Below are experts of layer 8 (counted from 0) of a mixture-of-experts language model. Rows are named router (the router's row for the expert), up (a neuron's input weights, with its number), down (a neuron's output weights, with its number) and show model dimensions 0-191. Each number is 500 + 25 x the weight over its row's rms, rounded and kept within 0 to 999. Numbers have three digits each.
After each expert's rows: a language model's description of what the expert responds to; "gets" lists some tokens that make up at least twice as much of what it gets as of all text. This comes from a sample of Wikipedia text that the model never trained on. Tokens count by the router's weight.

# expert 18
router:526536483510534506495519465516510529508489478547520495491485518548488530519463514487457496478456484471494484491534496492478499453516545490519527485490510459522525546476519480476533508535516473511522487460437502499520493512485497524492499522505510516451482492486498506473490532515533498467530512508484480476447472527506467489477511462509497539480471467471502511447525532490464510497457522521517456551525474487534524517487517476488494473545463516490492499481479524501479525539458443534505513470502530517497500470505466517468519511503495510497531525498528506556487500549508457481
up0:514450504533512503510536512510509492497477511502548451497539503517538532530506496503571488496477494474470478508503517502497498503492524474476476486487516476517452509479432490502452474502528510514544456509445463509513518526446522536450512506516541494466474477530500500486443479491515489536522490529524508523492493507504505471472509511508493524455498530473504517463485490523493500470507549492491484494523497502505511517507468499450457477474476490509491516497492511521506534535528527474561483495458484507490482473557498497529488489479465504529479536486464554485482507475486532511
down0:515520525483485519545525479507464498482525503517491487502512470504520531535530473530456499496500468490472494498512497466529482541494527512460518474491531519501473486539468480487498498489500460504482496507509486491474476491484505516522496496519485490464507487485540515545502521505468578455511482480506481530544501473492499477472514508506516506472532478466455555463491481478499472443489529486486533510510476539473468518502558538555508507458491503482510497530503503537502554455548499543512500523497477466500483517498493529514493456465488530507474444530490533476501509501455511469
up1:492474496527477484527528479519482517510538504510488509475504540500448551514497473479523481469535493436511490502522466459493517492554516450514503483520519491511496486525477500500486466493518480476521514471484491508532469471502502524495545490536485515516516510505507512509467528496519462481459528488469479451501514514508510508562538471482454518488503497491537503455512524497491458500520490540526476499493490487459469539534486499536474490477492509550524524504471504546445539511501510482515487522513487487493507486507502528530512523476517550517476530481493490569492481515418496498
down1:527483501488504496550525540507528485474504523478542539494525512517509475474481489515504496526507470501478530544542484515476487518509549510532497508507524497505505492472457490506494499497537509484507499509550451516540522502493474498517427494534491440478475490507519450495470457491501525476474483511521490479525464512484500504510482464516497456523491487531526479459493466483485477495492493527504532505500549517481512481481525490499509510541457492475503456489491499478521476500512524500532540528445456476509526494509514517458530520544564544503536503492494514467466447475476505464
What it handles: Opening quote marks before song titles in track lists, and prefix-like word starts such as sub, non, e(pithelium), U(dinese).
gets: " \"", " O", " E", " (", " o", " e"

# expert 25
router:491502504476452511530462478556514512484494461570518505510480518503470512507461496497484523501475472464469481488482495488497449476511543464525482461478521465572523535507508466518496493495502464503476475520473508525512528515488480500509499483524498506457498539483480514511479511524531467487516533511527539550467507524520473497499524464509509539466496489471508480437532496500498515477477539508519480503531464482544473514500468511501530489521464475501496522492493495517504504555523494518527468501467549560487498491519474533481482481488478522518536505480528502538476486525458475501
up0:467471505446484494540506473518446483514437500517573505475488511502537501470492524501491494491497526482511489481468480502469485485518521502511476498452449491537465499523530448475483499503509480467491516477505502473494499523485544494501520524495534526474506528472485506468461467471535474505500541442537517486449541516532509466492461510508546521442531542470503494481532509503507505501504490495510495520489504503488508486511525492508499524501487483490563518517444523499519532528489498500526466488508511515517458499523494498500505516487540485516553538509517481509483457555482512506
down0:520463469517459497498476497537518478492508494533478469493513490468509494490559501513477499496516485546461477536535509462488468521513480517476498491495538472487530521468462504496472481539519512506467470512488494514489498458479454523479550483497471460505497469469492550506542484533498555484513537462492501514512499509472523515507498518511473509534496514506441534487481469497481513519497502485496532486519492497525503457459485503526517537496524486522505524520508568488491484550545518524474523487525481478483494528506504499563491434506539498480542468542525506503479503460491489523
up1:514498490531534508477484521533527492519468496487511479517475562487489492494532481494523553501522487514485515503539510485495501501503516502500483491499494517471547492550518526482498484493483480508511457461481504552486513508489452535505534510486521540443471455472532482465508471465518486536551499536530525532487452494498483469515549542500535524496491490487542512459513466490479487504497497535509474520501447473523498526445499491512478508516479521468435490473519493540465520503507480496500495504496510500496515457480515530501543525461454530509525496464487528489486534502457464496
down1:508481521517507511509496524517510491507535494551516514487511548511474521533497505500534480523517497508488500510500486465494488448535529497532484524507500468551462501523466467518533495495452499499451476532492442502485534508512488520505510535523462515470470507484487504487433500469529526465497491510543532529504509475507513539487532474474534519484549514494505513459537489479421488509516485456519525505487491485519444468468486471520489474482527499505452508452527492530487497518524496528469470519477514525456527527495526473468510512505502508524498517496472525493489472485454455512
What it handles: Number tokens in dates, counts, scores and times, plus colons and words like since, until, late, Four.
gets: ":", " 1", "th", " 3", " 2", " 18"

# expert 32
router:503508482506500524546514488519485532498485518561527518459487520514502543495465479503495491513503489487506493472528438494436507474480499474508536515491537503531505515500492510512529508481526461483534457520437514530510511515478481493493506480501478528457526481501521517452472527522546443445499509457507513531497468504514500525490491504511467525466482488463497503457497486477494498480480567514539463524507456475522486547494533522487493485538477509482509474463504533515496530552509532494549484498536508508510493474488500483487547511498491530535501508490469483536458476486482503498
up0:479494539506481520529542547505440558487543518485516451502499456516480459534512484505486482495534475511471475524539495472471522512520510499507482535495511521490456497512509531500511487455526492545531532485456518507513495484511514559486544465471515514466546517503540523508489476495490465474510519501519474534469483516488480510486477456472508474461531492500507479480490451511480494462495506490520489513518503455529547515500516517554522488511521483497506513463486520493480542516488478530516525479472510480499499449490519514505479523492525506510494504518486475455525468514455439479
down0:495532499495510496534475515506537552460515516479515508499505501492480518516471496533516506538495483484514494546494488544513527522499513507526500466515517508454530473468481562487496492498484463460520483451454485515489534461512509513532496500530479561463490564477513507505503496483475483510511471486517477502551487457550500537530530541446500497540521487494508526508479449524478537448500499519423487517501463494531536511495512504488489460490493541449497489477476495467479501531506469512494503489511540526520512503475497524493525468497479505496521500486461498502491539497487492505
up1:484501494536507500501495516504477512514502505512536509496504474472528508496499489515524537499531507470504460524507529468467480496488501498509517499487482509503527550495517491504482501500487552536493504458499510517514520497464522535490556457484506568483498480514495436491493476518484458496551515504534513497459429517545454471452544502506499507498463447480508494467528515457455494476468498515511532516494523475559505522502524523494473478484505547456480469471471521521492499491507492532540519482503526486492493490500508494505519458485485495536509538437485482477464527499461471520
down1:512452505507460534499496517504498535524519497524524522513500543519522496475481463493510527507490512505451494551513500503480525498467504510484486467512458496524501505488548480494512517533505480458486474546506500506514433506547485476435472457490501538532536509482518521511497530501549493479483470490510505483457499491490503476449539509476525508518517551483532494491524495484453524486467464503495522514518421501498530504512496528514458495487503512508545467488502515528491526480493498501532550478505508464473478482509483454532500543499519522482483481476538485553486480468523475493
What it handles: Place names and their pieces in sports schedules and team text, such as York, Carolina, Illinois, State, and at before opponents.
gets: " |", " York", " at", " University", " City", "a"

# expert 34
router:495495490509479539506512477513501522493483467550544510480486521469528542515457489464506533479480472504495514488501507512461462497536495448523537463504469490495518575530484484498535498476527442504499476479466504478489566482474491511488529489515535551467493498489467493492495521512523450498539522466517535521464504514492487495514505523490534512452492504468517495440507468477465516507475532542507501473531492482574482516512490529528490508510454490455493513459509494518507508534508492486524509496513544545487478463483467500484530497523522489515498502512515501532493495504474493520
up0:514513508468505503518515529494508526503499518475508463502495521477549524506488494473483507503477493537533460511495481515449496491529508512529532532556467429487477489499489477465526518523487496479483478516489512492493502474459498452477506515473539540564530452448510503530499504529500476504559483459491480530526500472488513463491527492491525480479432498487502440465495513486492531508454531493497506516505476509515502529476491487467513455498491474496473520479491525499486521526517429532472507505516539504537534495506477520501500535533537533491529477494507482494516526458495496519
down0:537512467507495505498487505473466539494508508493507521453469514530475485503520521540548499490482494509510493459526489467499529495516501489531524513514506453527529517483448503490519524546529509495516460520465448533479493460498488541496506483481490455506516521520552479506454499511516536494510539503473511476496474575483489465474490524498516540462483554490535486515534478493468507491513473499494483479472468484520506493476499518452479493496495476520508462465510502514493513537471512491485530488490534515484513526511522492454521400514482529509465546520475502485489483502510514524
up1:510481467553499500503502477498504498514516477529504523505512508511518489511487485516497517511446480491543484485505505499514496490494513441487496504502482506520483517518495496504514502447536511564536464541514490540479507444459479498507472477465473494489447499505507478529521520467505509502543553521517491503510502533449482512540553475466500477494481527485502491468496532526493518493523497509545503473534507423525517517504555518503448422489482527484502516472452505531496498515477492522511490471471507539459526458537464476502530509503488549501502487506512514514502485506487465518
down1:492486548505513507471499532515521498477545461530514514493542551442539471491513515498513456498502505517489502443517495499476525504493501543494492512568522476483486487521481495495455512483525471500482493528476494493482540521540507530511535504517558487484468471509498509498464487491500482499464498467493446487508502476573523502516512482531535528549518525465486508470537474534484434471520524530510520457480478472525516498468445482534502506460491510530498484475504534498511515503463496493498468488502489503483487509487458472470469489482532498544515478499511536480494479514516500504
What it handles: Month names, day numbers and ages in Born/Died infobox fields and dated table rows, such as October, died, age 31.
gets: ",", " October", ":", " 19", " November", " May"

# expert 52
router:496538484493507546545500475528505528523511458509533501519469495516505522496459511498470512481466452479493493534554477485480511488521519504516499479513472482514488518514487462485528485507506474474476489487448515522507500457522497503483515489493538474464502497465510491488495506510570479494543574489532527496452496531471518503458543492519518497490474490451523502443496483469468524490449520530490500519506498474523477536471477505463502489525494533517504528466505511504500520536448489542513525496480530545479474475553466529485521472525497507488521539503509499544516486482529482506
up11:480474509494519478526528512529458542475494427502472470525505503494485506463493537499497544501549506514555499469488512466515530477497536499482434523475508513508504504510418472500536487509542517488507495466501483530520502476513477495492472471475542481502536497510517512502457550491490475528496541507517499512450495490493515545488525459522492502491496523514486506501497469475480488445524497567507535513513497486519520524511534478478489509524467512474494518525498502493499498537471483517522478458462480516454484462519525502478521496450480501528560486470499511501477507483491488489
down11:512489500499520501527494523477484516507495500484480477490528481493459501482453496472467499504534484493518491512488493532466467506511522495490579517522523534521495482506513561481501508500497477468521524512459525525460514495468505533433498523493542507537506519434486484525497487534480502479499494488483466477520467509510480503535503530477504485483541530528515491503535501494533515460441508480524508485509472536509479524487487503489492448492513491540511488498493494522524550507476450465510522453495490501546489515495521503525466518478490481510451521506527514552485461533468575493
up12:511569520498475525515518498511507546496469482506480509535451516520526526459457514492503483498473491472502492464532526470511487480513509507540504477507513483521481470521523492461501503511509489500539518456490530495506462501491518481461460502495503497515497496462501520510504493489520472469506521504470511522487479527536489483484493505480524468506495461461486524528525480500457508509461518545547479526477484491512477511482539531482502495535503499473518474511473508526453565530492509496573486526491548466489484499546477505498518507474513511491521523554486442529414533505513495494
down12:523491470496480486513538510484514475489498497508442493522466492512533501489473496492520515487518475518497484483522515508498471499519568498519481500540547518494463503460489485482497472454491484529528533488458482500511489522512501542487490474437479530510532519454515528486531501459471505468505460499486510513524499539477519513485494527503453485525472537480465501501470499500480515511474559520460527479448483478515475525526507519453502541499516465518533455537471472543492532508520516496470488511463497507491480540497501499544531500528503495490519496464455480515540517505557503543
What it handles: Byte pieces of Devanagari, Arabic, Cyrillic and Japanese text, plus opening parentheses before abbreviations or qualifiers, e.g. (CPUSA), (born.
gets: " (", " ", "19", " un", "born", " \""

# expert 11
router:501463471522513503528492482539492525488517488527548551512495532514519523503459483503458538497468476468504547501498476493448503485510547482510512478491484501522475496486513472514528504499509469523475481482457486526505495513459463497479495473504521525477471515467520469489486487494504449482553540491531487540497503565498519475486555477508505520518502528487540495477517462495451492518499530537504448514536478476536517501510487512482478482496492512467505469489529541535495540542433476511503495498476512533531490447500462507468524466496496526504538502487543509531505487509515490486
up1:543500478517466509524497501493449495530449486518461492489494508514514527506514490528505470485473469480512485487541475475457503512538529468517541505488459509538505490548507502505503456515516479489500491519494510512527564520471477484503503479455568470489516528475498488520456510478509482516501561525526514512542501491530541524490499482506512491534503510483495510537520501504477481464489494528510461502528495526515464539497478455472490506488478516473533446489528497471512503504499520475496503479527523502497527532449529495533470487521550516518488485490524431504477490428481497485
down1:490467518498493495521468503536513496473526485506506475519493516513485508488488488490539544473481511512495508470496464539478482500467519482514461540524464502488491525457532445476508518517500464515508517527530520505492484536491482443507477505534452523500523469483518518487506494507527496481491469476505496537429466533504509536530490520521492487494513513536456511477424508438549505507474514516495520527492534505568499482526475523518499511478498475480465505508494517517458532509526483526502526499516484550577479478516518488509500493476478486468480545470466523499504495523475525516
up2:498511497494476489520511453536505538503476489518486514529498469526493517502477439538481555471495478504488511476509474499483525526479490519478461498484502517503511519511509451496522508532513460473518502494488540501512516543507516490483489495480497448480480505492484522496481550530482499460504487508507527509496488472498466544486489503481499500544536499517520489474459489450469506541474521494495487536563495500505529493535485473471550490526529460502509488510454563527508507496480480478493424529527498512498521532499474458530440508512533460523476553524487510496491456524503500472
down2:489515505501511467467481486509501468478471440509555509484465496497515492480495489492469526502516501515532460466517557533516480495532537531500513500518487517497451499479485531501510524518514473487486505547548493471472521502532545486504444550461495520517513484478501488519519510543474513531511505514512488496477480482485532459502511470502483468520528534464529503551521523546482468479542500536478455530467497480488501479537500480493503516526489496525529473465551551504506486497484524482517481485526548458490486481496525530495495476458455494478515460503478525522491504460511489468
What it handles: Digits, decimal points, percent signs and unit abbreviations (sq mi, km, lb, per) in statistics, census data and election result tables.
gets: ".", "%", "2", "1", "0", " per"

# expert 57
router:504556501450459521528512461558496521471560486541528478513480521508502511503491502475525517530477472458466471501522499480462511498514497507543503479471499508537498504537500485495515489444509482480534484461461499522473534472472519496526489527479519543481500489485523472484487541503504473520545507499541553481517478489509510511504514483513488537509493492500482502490552464496488517480478541521526484529516445483538494538486509535501476452532486498443507497446503523484473512542458496482519487485533503506519482515504477503503486481494478503547524515525488465550481507490462495499
up0:480498533509460526537439522529522498477504501534497476523523533542521505518485496535507483490478502483525476511503488482445457507492467482539497437494504519514483524530518451442490480474534486510536533468478522477469503493491482485489493517520511567489512507480490488432496523524500503499520511493480534495488470521510477491549470531534504523547455502490494487494544463476480481535474538527523470525506516455520499510459497482486464455540491540501519543483493527511463506522485480488498479528550516469489505497513524495471495484475485508520517489472507513506533512530527514502
down0:498519499520487500448515495511540476488462526511537477542523478555470500509503504548557509498548475457495515526484504474496527475472477439465523491508507489474494514513473489502476555482473493477502520479481518546488489507547488506453470533535497479494491519486507510464497531500494491508489486513508470524457516569489514554493501498500507497520492538500518529471488494492525483506513495532525466535484540544476486506518505512510480495502489483526500511508517488533481486529474448478498473504533419465509490462514440527476483490477493500446514543490519514496495487504473484496
up1:504476507487477496500510487522479502502484492519510465508466535539523503523459484505456489505503503459517510514549519512476504526447486534504512496502553515497500498497511509483525522464480462490496536524485479481511517516508475536529458498510533514490503510497481483513519494519502451496486495508536530502516495522521485469499511464546476494482480484531485533481511504551508507465441532490565482552520440528531454542491495547499492472472487547498506536495467563514467514489471448532500451495510509517490474499464511567493483501487504472527467498487479486486534502500465503476
down1:511457469523544512529526483495521481538490512493513507477534520459494530521546448489511506503455465547488461507470518463510476555529527472490511522497493504489505479498478511495495532506520511521482437461503503517517522485523526523522540494486497514517520460542517529474494468522494509482491488549473495524503477523517484496480499498492496500495465483498515505496477502478533508490501527503487483469502459489429482527509484480532489504539488506469497473514510513438500513512490526500458497530483484522546463453461517492504522476490481439483508515522538478547481484563543507463
What it handles: Line breaks, list dashes, table bars and heading marks that start list items, plus some first names like Queen, Jean.
gets: "\n", "-", "|", "==", "===", "\n "

# expert 10
router:498512476475488514522546508507472491470489486552536507513480521532506528528461476482486488466467508485516495447531512466460524496510544501510552487487520452538518514520527492516501534499524458483540488494427491516483501527480473476524517489507487570443495493487477496487490492483529470497534516483488536481515484530486493485492515499521541487499467526453495487455516497484494513502481547511529473529531460488536470511507479480498533497510426458486484497464486498526475509545491514488509454512525530530501495475516488507500521477523478494528503520523517528519464463485511501537
up0:517533477512502505523537500520442481521455479504521506488489564526516515461483461470526541481490495520531496455509512470492496494520542487510472437484498548517486491527534500555484474515513469524542493499471519530501498490497443476515483527503528484463541521461470495491476516481534473508484509479498518504508511523526482478536534458491499505473485490472483487515449453511475493469487534521522469547492483496533552474522534506517482500475486479486521502459495480516516519521526509509472473486518530513487500491525506470470494492540497500515515533512505483519474481474567539528
down0:497470533522506526509451491509463526528539557469491497514466467531492488495503474535539480493519515501471503510524520473489516485521517466537561545475515512508504508525547503478496481507497459498486487501536490479515501472517495462502516497518535475498526520487506538513535484501536532524499475476510474498399458467503495477463485485486508456511473498538523475463509472489537542489495499452500513538510492499499460474480520489499500498481481568492478514447507517505514486481475519500507508508518473500506477472500514521497561529526510489515492552521505460481509547504483490492
up1:502526480511461526500526505506488520542554465539504517493456544564517498490495534485536511510454473471505542492491455467527502479513495506523501480536539461522497526554507444483527486476493506487469493495463525462556517492501488492510527482478540473507516509481454455505471503476454486450530518511517551481505458505528507485470505507496501520507479474473530517505502503507510516484464525497512488528490475502499461475462545502502516513546492502472503530439523520505504496524500490497496517484505519538503481511482474468477493501511503511528548511538524500499482508456468493544
down1:522489507506519487521536451478506511477508507493524523523477530475485531537512506495534509514479528535498557524487498455503515479490481465479549492487521552476515484515546475553497417495480500485535496507486541538511500487463503536478522482491471463537492494454482508533489523494501549504513488491506508509477511482460449442453514508487488514528461471537519522494501475508498533470474473488489477486517502499498496522520529504512485493513493518484458483470498510540539494462490477578512474477518505507486536457476497503487470501482467491463517531475521463507518503482504506517
What it handles: Capital-letter pieces of acronyms and model codes (USDA, MotoGP, F-4, VRML), plus radio, TV, Records, television words.
gets: "\"", ")", "D", "V", "M", "A"

# expert 21
router:508497510524464552500503477525482537490461511529520485513467536520498543494475530473482536510459478463497490488515488468474476494502538491514529460469509446533515528524520466481507520522495450502506479510461499518521549483475508495510519525512544535477487507483531468504474538493520465467518525476555540487489475531539485522476511488461521518492485506449484488475524457495511526483473536496539460501538485500520510538461541473465539471517492495474516493507490508477456508509434471499533495511486532541512459483527499483497514469498508492513526531513527516516486488504499487520
up0:458463542533493507489529497513486544495519515557530495532504529497484514478447500485495478525481428516465509497453487522485483437532512523506459485523507462486562527479460525477475522520504450539512496543464502496524494467507465481533467512519498514441487514455516499505552502491480485494506503473491504498496490469488495529505510494492535518480462511504529481477500494500489535505490499489526478514519500511494500518486522474471540470503495482492468477497525522507514527494451475484509515519520503524476493524537499486490549492480488497537550460473538523507505471547537539493
down0:507478491495531509521523514498490527513478510509511507521466515501494549513486508480471482540510483472508474502497520499519497486462507478524470530501465486495512477512533489527508483445501521493511531506515486543546517500562507482502471491502498470490472487468445520511488476482526502483549517527534523525520494469435487469508505490474482490537504500520521525531473538511540510496487522464470502505509526469464502489487486533472492537527472506537503507451481494548522480464426465483466564457465522495510463521491494510516507524535498455473519511507539467504508554531494523521
up1:471499501499510508519547451532464473456505515518520478543470522519497534525518505456497501457512538458478456502519491510444536502520459501508506492516530483508540530457480489462494513495506505476480495442481467488479498531501536532471489484499508541498494471517503507508517482537511489502516474542512507505495513505500537502486496535539524448509477499488512512483498495448495506455488544504513519519551489519483497534487468547484501523500481438466551492491520528504513498511507491491508483500466515487471492510502513541484520486491476494511554485494481525486453509570477504563
down1:524527480504474502491514462494490517516495464483482515528478459442540557490458519543510475504457522469521519496475472534508485496510506490511471480484512516513498485482490463483535524553490493508490517494489483514508481514475514494503488493472524428487490493514476456528510468459541575515471506503484544506459475511503465474512504512492514523507495493562475534522474521500526469529515524470479562488490476503478487515548547523517539507501515500464489494548495537484507498520526513516476494516544494514511509510486506497496488520497443514486446516495504516444498513513457511485
What it handles: Sentence-final periods and closing punctuation before line breaks or new sentences, and section-heading == marks, often in species stubs.
gets: ".", "\n", "==", ").", "\".", " f"

# expert 5
router:491532476507477535514486500549477495466501518529524509483479517513528533494479510502508512473524494457501465503519455489450469464499507487546511484491550476510488514494481499508527530479490469494532467526475524514470536514474498499537483461505526541468506501497492493463474523509535458475540532452510540543473470500489514504468506512483504500498477489469510510470535487478482513486466578498536463526508479479506516546461519525505523513558460501483496464432513521518491526541506538485523474510484539513499480496488479498480506459514492518521517530482492491542470491462492500512
up0:498466491481504516486508516501508534482485485502494460485515499470443535514507541485526473556496461530488500505507494520479506476536507492542480504469475514554522528460557479489490506483545482479531472472487521459490486538494536521512464491508479437465444549469461517499486499529523475483531530526480512518465508479494546539530512519478485489468497475492490483502517485482463505475490512529507487530507432503489474509470531480519510524514504502477539511459474507465495506514529518520480471497563503539492463533472531487504508507523516495523507451492515465496499506505488521513
down0:574534473497460482507523516500481493477510506470504518458517525454533476517544497478523492508467497490458529521512497490466478554510536510468516529497523463471502513496481483460547511442505495478506542514496488491517529460476491493519532551460474525471495461504499520525480459499535527523469493508512488464457500513475547493479495489519468488506476464490483509518520532474526447513535473496481520537466477525476497513515500505492512491479507556453538509507524467525505528459493523493488505510509472456468524520535462486486500501520499516519481515511516507523519533533510515473
up1:484484497515498494444532525488529533460498491520495489523484512460509479485513513512517501547511500501561494504508485508492506478484505525489516451504456504524522500528489489491492493491493503535452508512515482512509477508484524509446430476524512524476516505465519462470520491456559435516497499528560513515489468524480512483505532457489487526495537448477500519454512460483476517493469516510528492504554526479496517516532533500519513514509450483501517550461489479481524521514498507497510459495506482517493488477496488550539524506498486525477518487458525489535535485514461515445
down1:512462528506476492495479520503504442473478516476440466483501498491513517490491527487477507471507496457499487492528516493516528523474527499510525471508506496512500486485461482442539547505520514497515526514455537501547533517512466506502527519457527469487518505504473513490483490503499519505525489480488538487499472497501498560516512488515476489512524562494519524523504520559505525489527520475485494551459495516419472473474498487477519550513497543498511479502505475556475525516495542463497552477505515512513536482473509532465494449519478491499526480516486491508470488521492493441
What it handles: Final word pieces of proper names, mostly place names, such as -burg, -ville, -shire, -ington, -ar in Mahbubnagar, Trujillo.
gets: "a", "an", "i", "o", "u", "ia"

# expert 61
router:537496508460498509545513466477533536512497506527557505512460499519485565494432487489496520512474503500463517494508468498517497504535514467521520506510504495551520510546504477505499497504516408473493475493456507520489516457467461487491514464548510512471523515493518514509467519488497454474526555478523566536499490514503479508513506527489525509480491485481505472467529466484481522501458523522498468514542482457526483533488505509491492480501452501441490491463528510484478541527497486509531502508516534529474486478465516493450513475504495482509494496509504513502467497506489498511
up0:509521479494458500497549452474475532518470487487527509491492502519461520485489491494493502505448473475539480483479508506472525498528490490503538529547524480505431482537526501472501506499533413475497528507512449543505513484502503493469509497469528497509511471494522498483481520500528472551473522481518514501531526493499481522519497545495513550499472517511489506475485528563530538504483494515479506520505520455508488530499536494520498493535495507465507478484504460544524507500484477539516482494542560514460487486505509448540515506475513490498477469499469463483486487539492463518
down0:471484492493503491488540514473466505458484482511500471521464533499504511481515470541467500498475487509543502493529499482462490555508471461463488490535487478508520474518495498535455536561517509468454513490457477509503544523516483504498497476499501522555532505517528481491479489512527534480475501498515480492502438491553490474481485494502460488434514515530509468498539500461481488502486476526497522489545487537523514500522499497494517497478485503474534457535553471529535499532490538513516506473502502535552451495518473532466492481526490520490455490506496522461539493499509520487
up1:518497497484546531480503486480459545515450537509502485526496509500515548457483531526510458507534510492505500507476498495495487491464520458524492524464511555462506515502489468513543500471524450518431471448489479484490485505458489482523514501500510489525488486468514477528496520548502500482498532497544469498444502488532497482485508429518502484498527562513514494482507500480493496522480518503486487468508492467505496503517509477497471527521529477494554444551523495491469476508517532497523538525490515542504491500498490525508520519468549476497460452479480512515508505512537526518
down1:499465499494508552499459506510437488506524461494495466466508528541523483463529492432540506499502488482562518493527449512452480517500520509490487495473510485506549512500476528479526535487497477489516520475445525523534518493466512439479476493458520462481491476503510498472522517498538512468511518517513486510494451495503492541511498518488477500485538504474539457477520497520497502495481527492513507487481526503515543503503462513532501500494477504528465538524516483493485509477475502514509487542476530514533496525496436508498558485488479469470522526517523506549508496494463550501
What it handles: Commas, dashes and pipes separating clauses, list items and thousands in numbers, such as Colby, then who, or 39,092.
gets: ",", "),", " –", " -", "\",", ";"

# expert 48
router:547491466484506504525489494519501543533499496498539481517498529529503557473485528494463530532474481488479495474475524462499488493498533490542507533527535466534490486524503467481478506541511422476484502469457469562472529484477452480504478485492513477475504491503471517477459522485491479496528546486495536532488486523498497527492490494512546503517473513481508450450514489511500509472459544497530486527515495491522524535493527512504493473501473548473461480507534531518485522549456482517511487519494539508480500470487525487462500496493495524520524496500506476520509503521510438469
up0:511516483503513508521512510509522512483502468504498506511523516499549484454485499483491553506496484455461484482478498504487517522513507485479500469465528498478466517479463507528512530479504530510551512536478481547530474537503475550555533473500509503461461464532481517465501460533491533467504538520554572492450460504520457490485485516502531532509472525507495474430529469490500495515481544489532480490538510482477488523477461510460525479504478489459526471504539473502479553500465527516500509493486516495488492489493502517538484497471513505517489500488484516533502493461491518512
down0:503483492522505469466488527523465527519513482444538511442511560522479469514473508528514457471483522474520478512525494513496472476500511521500512513479555503535512510467528474469480506515486502472531532513511483468503463510527491495509474526499482489480507468453519497481499520465482534508498475487498535525448481512495507525525525532478510475487510552519528481510447477528490504464485479525518499480501488474547495490532527491541482508485468484513499487460483516476549487512493472503510474468512480523523482465501462486492513473507444474545568527521503469537541502513538518526
up1:496491529468503566532520429505526476525485513494528503494499540517500497538510467491482492482514490507488482472487448507501514515498524429466495498490477513493516502487465468517516475470539502475464500491502522493521520452526486510540537510513489504498495490528504487499478569518485459458484482447537514535475545512479542528527499479549455528450521477454512506495526447499508510497499505518478519500521480449500518508531489513492429487474530478487513489513510532490492535499489494525509505467515511524473502455529518530522541501494489527505496509505479500472477503506467472494
down1:473508498460497506450518493516483509481483467499498484499471521523512468492501512499498484487541508513476499500563495488483484484519521534487455516480468528488487515526456523544502535504455490490521495522487491524503496521496489499491478470470544494458493553528434496511484518483529483553541529461512508521534451507479465524475576486479519498520540522498488494472491531517493528518486511511511487479524501521527447470467546496487536517519483469504459499497513547440513472491467512465513492525557497537496478502511511520496479493501489512516533479472491502537498538452497505519
What it handles: Connectors and, or, commas and ampersands joining list items, plus mid-word fragments like (fru)it and (ob)t(ained).
gets: " and", ",", "c", " or", "p", " to"

# expert 49
router:512511515485470492559530479492446514472505486545550495480473556496492552519457502453495507492501481479543545478512489454471491498529501493499533486469508499520544495522520488459510462488522492534527480502460513496511497457471487506522496491511493476459504509467507507520500539482505507446543533486526527493510510499522508494491514494455516507536501488462459458464530507479499508471466529500506523528488462500556499553480495497482551486500479514468519516528526516513465508520465489513494482491485504529536493470529456502490512451515480493514528518485510527552474468527476496515
up0:522510532477447479525481554496479496473479504552574495521499537561505524518482512546462473466501475508538512492489514473470508497521510513490519484464514528512454526512493469485493477497505496506509465491481473503515536469507526509507533560514496525484481525519476450495486496505511501498492481469535479530497522554501487531503465457488522496497485450496506500487456485486506517474524490512510538571509493514533466498500499502507464512524504508478469509453488475520511502514508510524496484506497492501475525471510469479507510451474437491469479493503570523534492472504503544486
down0:527490487513497481511513532471520509474511485488464544494498515505496514516530481497506446433490440452470490491490508510487455495469500481522481531484523504513470505503516475508566557501483507518487457516508509510498505518526477508500480479452518513507498501504512548461444508502484506476516510514524488490514511478520475499517502490505499502494465451548523474480512490533479534489429508506494501569483537447514573503493508508548530515548522495507487496503512504524465490539501528490456515491528536515484511500533464473533491495465487502504478503524520491485501547479524504538
up1:553550510534502491501526471497520507471454485514537515474480517478517459508443531540485501474493458458497512473506528466499517478526505497500530467457489509513552485538515450477523500502510517519480520504508464507481528474479518449522490489519468504451481469513484538463517491508504481503504525443510490533531493508539515482494479521502477505487477482457507490508488470486502498457504518538507496505510498490522493568502507549470457515524510471480511519509485557482527484519490471507514522537538531519493471451543488495501521479495483475504516467541514534501490456492499520463
down1:521475467510487514496510547490493527533492502555506523427482477486481498494510517488492488496489488463509441443517525491500497520500523511492486524523486514474503503492496510562472527488509511543493501499513479521488444501514508507440473513547529532467531533537486522498523510518507510472512468467516514539505508471512517547514536501495514488496483551465485503503553494484519476488488461533498503519492536471483489483445515546480524519489534505499496506464512544507490464517473527481481496521480469497498535499420523513493485511525487470525522467475516491459493511479515442495
What it handles: Line breaks, especially before section headings, and the opening pieces of words, such as phot, gun, ospital, card.
gets: "\n", ".", "er", "le", "y", "et"